Weights of a small mixture-of-experts language model, trained from scratch on English Wikipedia.
Size: 20 layers, width 128, vocabulary 16384.
Below are experts of layer 17 (counted from 0) of a mixture-of-experts language model. Rows are named router (the router's row for the expert), up (a neuron's input weights, with its number), down (a neuron's output weights, with its number) and show model dimensions 0-127. Each number is 128 + 24 x the weight over its row's rms, rounded and kept within 0 to 255. Numbers have three digits each.
Before each expert's rows: "gets" lists some tokens that make up at least twice as much of what it gets as of all text; "comes after" lists some tokens at least twice as common just before its tokens as in all text. This comes from a sample of Wikipedia text that the model never trained on. Tokens count by the router's weight.

# expert 182
gets: " first", " a", " this", " new", " =\n\n", " second"
comes after: " the", " a", " The", " his", " its", " an"
router:112094136146138128122139070124137164117151079169125130106118107142122104142121101116103144071117112173153115119111120109118145100105123110093151181131144137093163139089108137144135151123117157124109103107169111173112107150145106090133155136136090145155124153114174124168068126164146140111131143120100085117114130155119131164091108165153164137094109122123135115109136143173146121114134
up0:114101108141117118166124104137086107109129164160172170117112156120071122119109109132108119068134082144122117114111140131130129130094136165152150150163085089132123112129067134119149148112114136156143119123172118145125134216096123128134149120129135149152140152085129143135114104145124146137128098160108103143099124122124138170134126147180169118110173132112155097118133132132127124102135
down0:165124159101097167103153176150122142166151066137110121147132116143140184141141142148153116137129111152118095156134115145109067108122117123099144141150169103134126138119103108134116105118163112090086089111111126128132094125093113130181145126136132131084147122145086123197148152139151131127104128136118131112145148104147111162149126124141075124121140109145086141124097127153128139161094
up1:125090120104122124123136157137136151130146105139168179140130122148109127137172090115109106081152109125153111114145161155132110124139141132099144153153116140122166046098137093114139128145148095123093121116132047152130136126179149116106103098139135116121165149149114148145133064125129115131106155136111130134077126132142097122197125164158135110107152110115136132130123116131130113122150
down1:149139135166114112147106128130092116158127145097101119119103141122111185104132119114099119144109117157130111135127126138129152146103119119121120115122167158131151148112153151133127139108130109105092122141164156107118166130159105137127117169127133111079161121186114087173118180098121145134129085115134141129107107094137176104112097104097089176185126166136081183124111138136111112126112
up2:127101128106137151128132112105138184104115123164173115113152102139115114138117088116155128077122135175156115169099140135158131111084089135116155144126146133159139125117120151111117119136129132119134118123125132129080103164109099072190147145098100128132117136157151108130079150119135163118134177137105078172095128152131115109087115131147113181110098129142162119117130175142132135148132
down2:122124153115119159128159114186134134118109123141102148163135113110144217140107135114135135117116130143152122112133116119150074147140130077133128079150187137160122133151135133160096169160098125148123114116122133132127100153125151094137112139104115111184136133151137121142131123048147116120184104126102112089148135139121126119138142098137123095097119128136103084122144144118104128112084
up3:073128179118113153131105112113129087148142132210157082130168125108101118116115155101113105130126103117157067136174151095110145145120134121094151161143145117119152108134114117123084117108137163132160124156150098137102107114150119089120110145161112158143140138123162140156087154109103126098093154129109105142161132137115140133105157160125166125072120144124114127114127143120126107142148
down3:112138108142131110181137178153146148130151139128118131109142091108153092101136135123137118128128123109136104141129124138111120101167137118110140124147170108112108169141111110125155100117094107189150097116123141139115155147076149126094073139143119182146103116125161142177079137105137119106155160068105112101129131157149139099134094108116183125118103127127142136133142147101140087139174
up4:121113141195150153132126082124137129115134138084165129129129103137091111127125143161109089079164116169175120148105150092117142124105109151108136143112088103145168157078132122115118108108141119125140125158148133143079132158102131078134175130126126155112131143135140138114103124145111129118133132145123077139082153101100100134139096190134112161107105114111161136125084144124149155142137
down4:152133155101152143124146110187111119153126119134145173188109115122151183137131144122148097117136151116118126161136125131127017125150147130121127103181194131127071137128135104156101120177106131115127098090128158139115103134111138111140125147111126106141099124162129120176138098120120119125144100091127147108126142127148113132122145103148106148100139098117099132130127112120130119105136
up5:171120125123161125111130101157148119136134125146096130099141107157130132101138142137120131120105161140164129134123142119150143127109128113088107129106091158120109156127139192130147155122157128111150123142130122175120136158138110129160104170141081153153106147095137092139089113159132124085140114102140121074066105179081107125096157139117144122137101104105139118107147118145116168054112
down5:131172132127155119177125130070151138124157138155107133140166106121152123129112127118161112126138129085139154111106146132140129150108120146111120082142122129089118131133115096137097153105092129152157147136104096109118145098139174146106092118145120096122147128116111109095153106076100110146060179139145135164147156125157122160158131117155138134153106136151093072109118081106142101158145
up6:124058145178137139121154090145123149125107105135092143118099171145140113128151152056120133144173155148133131119108100074132152129167116131137114135162107118141120120088124111155100175126092162138133128077125111129186141142081109106145156179124100141157121129129151107151106147147133129108102108108090090154115138146111139105126163125109119113104137120119109128139141137161129149109126
down6:133165104150108113102076127104123130151161132174152111140148128110131187126148146166135088125087126112121120114107135173117099163106144094134118129099100132148150132134149071088112142095158118154135140142094121111123124152124150168140118114122117141130174105120104138139128089108115116181132131144172151156136160065089110093168122098148134130114116148130131077131123134096150125129149
up7:147141149106119092142134096123132149136160106114108155173093102173100111130162122118153156116115071121136079126073138167095133155157120099104131153119111124125136149073135097108124183091130158116160105135103094146099116112144127102158123132123145151130107096152151110167113082129146178142110148114156127118099103153107107131107136165142145156150118117102136124169137124155136142100127
down7:150133125116128160144140103137104093127149173135118161124197131130135130103123149121147164102108109137143124100149150131109109135126119120109144105130137139124120141174087166111147126127105086080145154121147104149141138135178108150123092134132150141161127138137082142086083126118135097121172108112097071107143145152137085124155123085133111152147161092140079154153173103123118091127139
up8:101171150111110073118138098110071156084107130123159114131111138156103119085116106147096153119169133073108092153135130143140125116116108124137132168109135089115111142123106114163167110092147178119154101128122122118117152111131133095140138117144121154111128109141141173201150123128131159129119143127130151139143133111151103134117116155160110154166145134104104121078160105137167151161109
down8:117121120116145079116135098105105090126122161115103166126147152120106092129137114170116122175133115136138136149106148115159156141110128152131094111077126119129119120121129159117137132093140135112090097148099115152180152111152125157152122109106147116133130099125112117104167074162156147145116108150131112135203074132124113110123170077157100132132141136096158114115114141131173186131131
up9:105153117118112122117138089058150133112165140167156157130120123122139113136092138142106081115125124098158096121110139086140137116113105116122151123131184153098124132107127148122092131153161092124120149135169156133120140117140093100107137172108115166158126089175121104133064142134111100146152169141091116149111126139141143104132113176106166181119121156128141143141141099156123145104142
down9:179145144137107156153148159177105156104140128089136131123109089180118100146116159096132166137128142116156125140127094104117121137123199097150131129169162130145128139146128101155142117128090091159131119118124119166127099127100156146102098117147113125185126132132153133126119124097124129092114123083114098110121130163107093122169170121105106100150081116129151107135107143082096130122132
up10:119103120128169125124142098166130165133128152112137080102199127032138127122112113105079138090107146096108110175170134116107118148059114125104128130125154102115147157121118147140126110109147093121082107149133141116116118122132157170160164149111109115110101133098150133150110129143141135145122152118103118141158128151158138117098125151124147150115136153147124140101131117144166118148147
down10:101121139132118115137129143106135095119100120100104117135105180103112100126125097138078163137119114131088147143160109109151106114143119150156164114101135145129134123156158160119129155119106115158136107155090120146096141112150051122152140112119146129169132101151126126115131150136104136127193129156134096128090174115096141085140114135170110071198122158156121121151146122122124156129121
up11:119112104137117124088110105102157091121185114169155133100143170110101115144170135125110104143127136126114115131114105110121151183147133109136110129139114139164093116105187131116088171103118187125132181140136132085100085132147125107115151138097143115157128150111125153142134120103141153174098106150118089107159169110103151143108145118124140134142126114093157079125157113143128116105122
down11:132106079148105107099102120119147097136119140148150098112134166129097096115126125132085084161137130117115127148149118100126172106140172097177090150081103138164145131111160116119152126119141113144138148148128157115124135124148090151135119105100146149106113107129104094138172108140119110141090124147136176143162132094128173087140164179138105167119102141122168088153096102116131133142138
up12:119178161106158118131108101093131119117113126114170118105101082107098117150172132146092106121105145161123113133156148129116129144128150152116135153145131116129085118109134152118135145126145143111098123103140135122140083135176072136103176110088106160099072115134141118148116154110144139157064140131148149143163123147105111128090159123127152175167087129142184118111146128145134139139140
down12:115072108154111123126120162084141121118181124145132103097156093163122118121133151115121126161131112107172097113121137097164173120170138111160116137084071145147129103125144149148119110101089127096167147126123083106194149129115106156135120151117168140167147166129117098124092118088102128115124122125126104114149144134103133133128106128094130163123152155100137142153149160153107137126107
up13:134146134109097171104136104136136097105127150128144113105114160156122085130198123157151089108136125146159133151136137163103119126124118158132116158102111124115130108130140113116145125165127097162130140150120147107157055100133157123149063101146114106120142097101134140158146170132167106158132140098099145108095132109139119135131085119160062099155119159104142156114119134121134160149117
down13:147124117109107161158119139124123112154125112118121122141108155134133080134130163139152098117114087143160119136102138142123152110151076135100072149134124140135169113131137140182147111083122135124131094157127122173142123124148113106139150158123110131116150121142139134098141111172139086141114096130132151146114070120133108157122065146111135142111116082097130164155148115197113138131193
up14:158059189142148123123158108135158159109129123101155121143087102097157120137138128095112140101118119130115129141076123104123150113108078096090140131118170085149174142100107079148098153137119161110129156081165154156123112136139095117149121142117138132131125119101157089142108134122130110094116122119140120104116134148142152127087146160108134144112185147174127147148120133127155124148151
down14:150128124151148143120110143163135146128141118115128084140150119122143166120080125132155075139126109109139099062179134139131119178107126082141102150110148140119132157115169097124132130143123101180174122103129091162122117106080145166130100117134134121165135134128123133118118139143132145131121137111122119116142112090090095158162129155134135057076111135118094157129160163091132138127138
up15:122120137114138137118162086144133174145128111139108133125133099107089132128141125050119133097122151130159148150119125130112152132140136088103136154160148114150151130122132106132118167112075142106086076156139136189121127205148126133149112146139096138135126150134144126137146107147171081129113123123156110120130087159143153127115155150145107090088107083125112122129121169145114082134142
down15:127154119137139133130076143119156077177164134127106128141104143072122108119107136116103126142104167134145121172148146112103096116137134135163108094141108118138101175163156164133100164120110133178163140095115099113112163085136123106104129095129105137132142110143139089169160162087120113150165126150145105139115136115092138120166096126094147175144105144150134107122130148103120117103107
up16:124121123081096128136130093119091160149145115188149123148135125131111088165115127106087113116129154163131114112094131172103155134145115142138141167146101161143108117129130145125147141143114127108140136143154100159152085141151128130099092105149104149161090134098159108153118145131138111115115148127119111152147115207120150152103138160112076106122101086140123108154116191166108122131155
down16:118166106178149145170119141144118088124113124125107091115124119106099156100140111133108082153105121149158143154116141119106083120131142189119145103163133122143126165135148095125134139144166119156122072128083121139157164098104136148137139108145119211077136128108121126148121117088109107140144133109116122158105108133096113111176116121178156128140132114122135106164138133137090116119142
up17:118154127125155181108091098138140090131122092177115113123144102162145126157121124085196118124147146111129145109158130103143126128122096101087123130132121105135126112117126170148112097100127143112139109173104093112125125138143115128141132114097162122124166157130105111108116142120118125179109141130119114189107162120154080125144110169163128141140156120170138094055145099133131137129156
down17:115103132136122105101126113093126114084101109131125120102166119151160106148130119134115117177123139109131127125129140127156236132135116115102113149099099125120167083120138138137151138110157135120149077124137141093098149151170150138106141133085105097114131112096128123102172157149173144143074179151094106166147145098153129127133133139150085147138136134144124119099141129128133137137141
up18:136100121132138102093165095125158142126139103136137118137160083107153099117133152117079110144195109124145093145109142088143125072117129150089120137140137126117143142170100152142140125095112121088116144089136136136138110177116099141147136129118083117124084109159160123137129127163164140088127162136113134129153105171084128120099122146147122147167099109125099141155118172175150120146107
down18:141139104161137158121098090172141097113080095116085118135147141118123146169109114105156119113120110133152105133148110128154064177123112101124089107140121105136132107129152131155102141109142123120143131131093161137151149125174088112148158081127113137127125176113177122155142144130086133132185133154131132117133123102096116101111124143154132133163112146147150086119097090159122107111173
up19:104118151123113075101155082125096096125123080126125176090095105158110121135146116147103141110117101157209118158122132058114147089115137122110143143141153121096157155127131138124152128139138136121124111163113142113095128147159110113092161115121144101112148098145082156136128115150157127172124135148150126115099159128152103113095096139149165148145154129119106151163126135121164139123110
down19:148144145058101142138153140172105151137134173131149181149152165122127134138120154136197139111097102127117151093129113124137097127164101080129160096155147119112128112123114145150119137142111100102077182122168144154099140145103109141145107107140095093136107163141146119136131136107127131124161123118133112081132124126116121134126148106141102064084150112145127131120091147130113118095138
up20:088122169163115111087123121076134176072139132124112143085144116132138136116162139178170098128172098135136119130117126090114155124122114131125103154135127130141162135129129093128116156129087123104173125146165107126094119130134167090137172171179127144161145105131116153118100102084158100128124110138122144128138115152142145126067109133102129090114139151104136147085138158131132123136119
down20:151139123159134153152134109121130124107107174147152140128137124111141109104141103146104158134188137115105130086167170134117184094158109126143162146134118125084140073128140097130136152161097115109117151117145123179112100116086149168132110109161127105149075132102131162112099143152124120116123132085132103124137151125103100098145134145105103116133091095093185143156131141130164130101124
up21:128152102152097103176118148082108119111142150131138097102118111148137130129141111134094130141130114161132090116133128092131120139066168144180125126090104105101121145136154120106147153126124083154151142106142091110096110120109071107181139086118142145159170108184113110154136126094140138170107145140148147119126185110159137158123124101138150139147129124161130122119171129130110143104119
down21:102092165130121119135146162145131098113102110131131166132120108192132145099115109096145137136158176107150145107168124155158091104134156110106138116104158102139131128092120139138100099120088116110113121083121131154160166089116118135103123119097148110139140124147133171074097154096120125159109121106133122140157109113118125122131153168184111097133151151095156150085152148116132144117178
up22:114151175164142131107099137114129133137112094132168103142129103110113146133190110127129133074109091138089138155125117131078119126108124097075143148154134121129088114114121096139136164145146148137124095091155116132136101083140107149175140139113142143092104145126119132106106141128142115146110157164117153138153138108093135148096136174122172137102124135124173146116132062162132081143134
down22:120091107141111108105143132143124098111138124154126092129091151137181132142141136094086146126112160131132094134129081131124175122145130136160109136094088166178123109157162124165131150124127113137129097142163131119097118109119107139137117161140136140137092097087076138135128123126140176119176132133151109117161137144104111136094131143104108170111138133108107106129187186101155148156092
up23:082152135128125132128145126150161158157115094154122120139135139134102130160147111112119128118117164168097136120123171105142129090145116103119130155154151114123136087150129109132108140149128188158082126126169119099138099131115096065136102142118131131096089171157173114152108106154111140140089149117143111109145099189080107145106132096146109165077129102129117141133112126118170117127122
down23:102134088086121142137065125116141140127113141111103090099137134102101207147154137123097129133133146098162089128115107116142133154122151086125105144118138120147181128122130137147123140091122124160149096165155157074152131151155157121110122139158107135123130123129137143138144168138135111122155075085129151117141117123159081095157116083120142102110130121141164174113140169140117136136153
up24:141143143150128160150123089127165123154126106179117126116108098145068135123090084124077154090124102215111110126113130122139125129105157135147132131111116130143149127123119158119122130109136153162083112165114104139101123151133087123149115147118178108143135162145136141145088099118123147133115124132120100167089131184126138153147106177168145119108111146102108143099130149139159127111138
down24:142153132104125155135174167157128164110119146107127103139113140143142233108178150146132125141106139131092126138115115157132042152112152103113122090162148110126142138143085141120123128143118122121131117132113152088135119118102131098141154113159083112129158128149096093149146171116133097109138120132124142102143132107118142139163085103086114117144139137136095125102135125142097140124099
up25:105135121129152127111109092104102150124141120177104153117185133088115118125186125131123113049114106134111136138142102125079159175136090115087140133096138175141125101139108138149112168128147164136094146078110077088132111115139143128116156129125112156143135143104127144171107157135136120120102114123118107158162107097128128132109148190122101110122115119101138106141148145138136121115146
down25:135086137135127118138103142088128119171111123137140142128119174131088056153129100155139097158120116138144105167106112120133165135145122093175105154118123161157129075155131132118142126126124119112113108104085170135115124153088119132129112117113114167092102138098099138143183091163122088116113135152118138126149121138119135079128142150108112168147134127105151108190116151123122147172148
up26:088144106152103101094108078101122095144101120166104113074136113091134115128104117114103088062112144149160155150134119119169144111115146137136123149107128152115126142125124156139093152133128075154131127124147153159143133156123134117150157123104131126124121147169128098122113146131113157180137147148138105184141162105120129175123080187165130114121135097154116134114153109157135109151140
down26:144106128100152158139175145164124158120104101114140140149109135146135150139121158116142168134100163124130143140128079151121045105140120118109120081159149115150130138150137104140130159152128132144127104096125143130105109100108098111114134088077108154120124141115120163119127110110095136097147118134138129078155138158078104101135144167112090117106146125156133086113150154152154156193114
up27:076095185155180155183110094119153142137104125156093109102106136112085136149148124140116147122110139131122126138152143094159163095144134092121125107144135136128094116107115138117114106138095139121096118118161123084138151123103102123135149102137122179118106131156121147154111134116111154160108141150127143105148163147171132134099075171103184154083150100122126132150139117152144098128120
down27:117135139104124147095149186120126133115105119132090140142079096134163149108140126119125142102170079124130099152101121159119126139147147092110135134148125151146136138128093105153177126138119147139150144104120158130101146139070170152101147132165089157153142127122119117141135125170110159100161098102163137096122120128120146132152117102083098091089137132115088156072146173120146125161138
up28:114162098133137135118118126125127133120088116146103181118154138137167104124141109153195155090088160126135162146141147123121142117136109118148108161090151132137109119068178133124119130146109091124124143164091115124148124136145089154156103064128103109098136131097145116168095104139099162161134121116155096147149111191129128097150155156108140097098115136151115118135144139129126124092127
down28:125141127126122111128131144128126158075169139106133138162143129115147083163125158182119152159143095090118148090161115113126090111134128126088086091165116129125119120127099113129136135144152140075141102119100167122125101130078124125114135131075108152157159141130112106077160127142132095112130133156117124139148172098167172113089121124122154111140176102116153125123126119145131184122111
up29:136120137172115118118125067125146121111110138081083112133081154116118144117103091123082122133130140179140123122118111105155122138140123105136148099205139132141184158126124122123107116127097136091103116124153107137149124170174110145112117144099137114139134110136127152158089120157148132110109099135127127138124127173100138081156126113094174099156138171137103135148115136107152183111144
down29:136172121135131138084106143151124163136153105163132073117127092124121084136116168161142120132133103097107127094126109147136087181108142126106112119141079180118110140150123104101166136127140145137162149116115104138134102133083103142113123114164071160156144142124128118162111129150128129141137151133131114160100111059118125183152112184140127148126123103122137108126135149129108107089139
up30:140119147141107080155128111107155099150166146147121163125134127092118121127119143157078139137126109117144132133108094114133126095120124124077152108170124129122157132069166116125130134134107117140089092081138108090085141131173108165116151118170140115149102079162115124065118130113121192143136151150134140157120146119100124145158089112138134158141185122104134130137146129126104138129106
down30:153069134132086121079176127164117182128116104128115117157117137147137136140121144104129164128116165166106132099130114089110114162100122105127124136119122118094139095157117132142135140172143121086126146115166128216143115122129101122148143132122094095117159137104126121168110110127133158145142104075134141139123153153131148171116148126148110094119142114136124122098119172129125090107080
up31:118099089135114119132163101156158147108085088115070131143151150149123130095137123130107092109125116121149097125117114109113117075110123101098138161103163071099166145127139141165165107125129105132125103131155117196117142168107139143139186117133119147125138128151127145176120137141110124094124147096104144111128097138118098183097137171162109120122104121113124137121152135174133137138141
down31:181173145119122133125121113119152099161132147069140104130117114097128123124145128125097114127152158137143123124151149154154065125094106132130123122158115112130107094160130156114115134130105132158120178137150158080127126088146097151144100090082146087084115136148134142099136124100107148113101127158137142134137150122115147107132099125141097176139130142142157063154099103137141181113157
up32:090172125133117122105099123109140109143136124174126104069168087132140104137147118145134136111113102161148123125147175128156125122112108090152120126146153121132079150168144091117066135131144130142160122119147141150129136135093115109151114134065120137111167147145157113144121132091108096128112131149170128178112132115105146130104145166138155167141076130157121113089095126157139091118149
down32:100134121152135128140114149156149129117116108124157101129122117174122124103105182121105150139154183089123093162125128140119124107166139147101109110110101138164146176154090131150114129139108124132171142132126151087116144126123166051074106146121114157124103144106141145108119159108142109115138165120135096117163102167115093143151107159088147121122144123115111140122194135137101131147101
up33:155150136129177143074122114155150160154138131127146150132101155077111130124104134098113160149077100124121106144145101110117129150084093137161092151117147109133176145111127141138124095061148130132144141144117097129098126138149149130107125182121134119115160131122127136139116109110139108137127138078155106133076103121153107128117117111164139137120147187190163104163120100132154134116129
down33:114162165143145138139120127126149085100141151102071126107155133149154096145162076137141115106100133114121126103178148142136201105115148154117132164109138137086098107119117131147156092117118110110139131149125110094154125147136102118145109129165195145124120101157131107125148098201122123147094114116164098138139093117105124110127163155107153125110108153116108100147120110123159127135123
up34:121155140183128135135138111090161146114129135138125125169135101110112151134132108129098139092097111152138172115132137115161140106118100100115150132146135171132131163112107123130099156121109173107120157088167137157098154174101070123122132156111107129136136134146137125115071114134126150075142129157108113103065100130095157141086074142151149128146132103135167113122124103103159119126151
down34:132116130115151142114136119157128179130099067142123135145162120122162129170114184089144122100129150138142105093110095131099098155157147146118089117167151122094125150118121129130136122149107137158137117131154097135162113093090186098097123137182120118143147142149116106130153121084161128148152134074108116112156132124134090177142131153092132095108138104114090127115151133117104100152121
up35:129134142091155142073119086112137124140129159136127164143161088147126122103150143104119123107126154139079084102116120152148130129121120117096147117170112136146103154113125154123106068107144111111095134124206131118178131150089089139164113146151119136159065156129153130130108123117130149118123134119109156143147098131078116142130115155117154151128114127149160092140131170168152152131140
down35:136139143131117162134109128124129141122149123138075124113141106108140126141113129113133145096099083150128102148101124147128154135090129084131158222137123116113141128123153102153184150120150129157174117098101105182133097112135145152084170167141089173133173171129127115122173095119090158129145109130122125111117139121154129158133110119124101106108123134123118155116132118128099079120110
up36:100095102136142105154157139120113107157102155170172139142080166131172131126132126095146117136103133129146148133127104123166130106156116173140143117149134077108085078124148124151171128149090147132095137130079147082179105113123139121135122147121118106120115135109120106090151104134107109157089143117108120166134146172110176168106165151141113106144110110117103137138153126159140116107147
down36:163153133146114132127114154145145123110117140146082123089137114137124176096166118123105119140159091103098117125112102136143091122066121084087122141116117123187123123118114110123138139139165141097145127128140129103111091172136145111107143133133139144112103160100130136141140164131122111132128136211102172128133112080127112135115114116167124158137117147113192105125082148143154170152140
up37:136102118112129166129133104164149160112142098145079128120159127171116131111114134094147126107112143134151109119081117148099152081092091078074129177119148130137148166090125125142154125116155141130142087152146150141082141136125130121149176161150151181114124119134166131154128137139140113103137131098150093078108113142127112154077137150138139093091123125122121125091148146161122151142115
down37:148153123147117097139119132120155128142142163085160152142119108096129150130147118129146128143155134120147120135154174119165088161086110143145117095140124124095095106186133094129104115123083124142151168085099124107137138116120122147113113081097135084110121112143103145081131100113106145123088132141135155197145125145129143100185135118153145169170097139134136105130117113079139100137132
up38:113104122138074070151128130114094153137122131150131109146101117146142114147127123124149145109160076141130127143115111121091151144143095077119150139091114144112159143149142137121150122093121151117145131138122177131096118153165093138111174106122100127142074128101133131153099124116113168117134112147142140153135145176165166142083139087140140132081194139121125166122150113136158112169126
down38:163137143096118142157104123176129150106163119179142111115109134082162129134118130112154106119155122150153153096168161103144078121105113134141117118158127095077104132117123133115073110118124158137085122097126112152154157127103143103121105166146170127174099159145155128124085129122172140099153117084083100141155122119113095153138129138124125087130159150111110166120119116131135153131122
up39:100178125125134160120138113100126128135144119148151145114138077187160118140142084110123110081115111174143128092133154141165181120112119111099106134120179114124143132133116126118135098136162138141118139154116120132137095122107118082127126089111125141149058116140136136083117116126102162133148116134110107130145110150158128129095104141141086181160080127122115111150138164118121166177136
down39:148133109107141153144129131163123143106111143095105083105137137144117167131153144093147153102122126110116109143123088136120125137123094077162159112135145170110139112189090118124126126112127132143099088123135127127142143134129143141100160135190154154141135191084107134089141135123150112112188104133135104116134122150155131117145131083121141093119152124161111168129152066118109100117082
up40:102191107134138104156129115114156099096105152114172128133140202132148114117160117166085099137141158136158088105180118126120126112169148142130119124115098091114145117140108117129125097085098178108139143129178143144128155141153139112143128107131064103125101093120160129122111159158127110114120141108119107149125096130091149125168128143142120134134088125108128151090144153122094138128127
down40:159099145098103118133092107137137156152155094114122122112127102125111077143124141123116098127161127139171144165150143108118116098105133143109135153164120127101114127147098114148100128113134121166143121152131105110155120104148127167137134120118110153094123110141130148150121137053116155136170179096136156121128168133161125133068100122133117179120182110157158122123099116149165087083145
up41:119145113142133122077139123144141087180168130084090119085160104153105116121121126121092111134105124119106129142111150118117122125071141141100124120138084139091142129156135154142096100129154101142189099128143087132163142130124118137139144170119127131122144114117147133166103170159170137165155125156116146106094114123103127141154114140111139189130137170141173115098117133141097150083133
down41:137134138122106153123133111123132146139128121111095149155121130165104086123153155152173146149094189153097157088099092139125193086141128123112140106102100122151163139108112125138149131120091158111147152118103098097116128170134151133131133109154135129114135120132127111137148148163055115123109100124158140112122104154158123146114118120155098142140083076161109148117148093149114112171093
up42:110124146106125119119145147134095120133059092147173136150088141133153117136114114130097098079151111110132150165168115135126136118150154136129164149126182129128115120162122088155128130144065111144112102106129135140143142138189133113142137130117095141167141098079099102137150141163134130121147133107186146103123127132103140157106156143098080105125123121124121154107138132132104080082137
down42:163153110161099156150130139112149104130134123143124134135136113096131085076105126130118140169118135149196107117121112147140088100073145176146106111135130090159094115134126113092103143126147179156110146111136159124083132109163143101144125109102137104135118110128100160122131145082136194122116192122132152117102131119104122148126133136144118129116116112153144091099129116102147168159133
up43:109127122105163114115154113146088137156088121202124130128132073090121109108122158128094097131141108112128109129141138135148139119082116113152141114092149124090144103151119123148121113105125136156121153126154082180140118108091164113089169147132104143178112113111137135168141157132111166120154128129069117123158146130143155176140139138137129121118130182112113124096130178157128121100121
down43:168166151142110168177153115139133101141114116091111091113090095117133071102127106140121131113109152145140151142131129122120125080144172194131136117179120169129102119156109176076126105125143152164120088122096139141092135137137108144145112111100141178125139133178127162136146132082113113107161138093133104112144117120119122128149103121133131116114082122165120109133141101115135132133150
up44:101140144124146116095125122134140117150077164104136130136072175163126109134145104179125123105143115176092099123120146140140109115132133145143119139162124143118152182137166141127199104108110121127160159108116120093155120132160074166117114089124123123116078104128170122143144127140091124097115156123161148131115130188103153121146146110123109132169146108124101127115115162146129108142141
down44:097106108141160149113112126175110140100129084169130118113122150126123158123135111115144159184128118128142159097105144101133109132137124135112082116092085132136110105129123130151134144126160131083166134121132114105100160104153132090090153160140106144084121163167108126146116174121100137136174152126116139117088133097146093136139070145171157153114179102117152154123129094155149122132147
up45:132116130122135124087152157140137186144092147121119123142193131140093136154129132102127158128129104130131068123138115133110132150071055127094124141167079133115100083111130147107155105111132140110171109138110092170139108104138090108127164138139117108188153147161088104123127123132160132103156140151109136102132129117151135145132130124110129159087076134115146131118153128134129122138125
down45:121136100122120108094116099141116121169166165134150165136100112151134168135144126152122100148115137135169146145119105137138100137103105145104153115118114171133118132089108134145126169159088127146114122112114111114122118154188118112112171159166088080145159122165103154112107119120144149142146088147128119129127144101113154149122110137101113140135161147153048130094059116118122152117141
up46:160192117137146108117142118107113182116102104112125108091193112129107128114123105131110130095112128127143130094155096125148147108113103095143132130108096135129154163136122160099172149115128115117157135142171109146120150145153082109134113137127119131133121081169084105085101154126152138126143129136129135143140152128109172153153143155171108156083134107149194126108129098124142085124146
down46:100133136125165104123153069143103140104129111090129155152113130139160144156104151132140125119128194137144173118143072135156089115109131128124141101155139140100137134116113123160131175173128157145111150100155084161107108105122149130129137127123118100113155083159127127106128150082122135170165143118146127090099112124131159173155129148119112104144145139113123093076128102095122136106086
up47:162102138181151133132130105134132121073140087132102123108118155123095144145115112111148130127172156166183162117137106138144122096111119121150106152109104132136143103123117149152093180144113145132139103147129174183107104133119123095147137184128131109115154161137147094131070097126145125058111088121115121133103120123147149137104126148134121101129088108104148137145122147117142180124139
down47:129149121127125115124109134129147137152137139150164143143131163116139210117163147144183111110124141132109153101117136145105073142137098124115119083119129096105133137096139093140085121128090099169175169106105126093151115096112157161110109113131096112130136106138124126126139119083148104122132119084168134147138166063123110153138128111101150170118121127161139127160089118122156123115149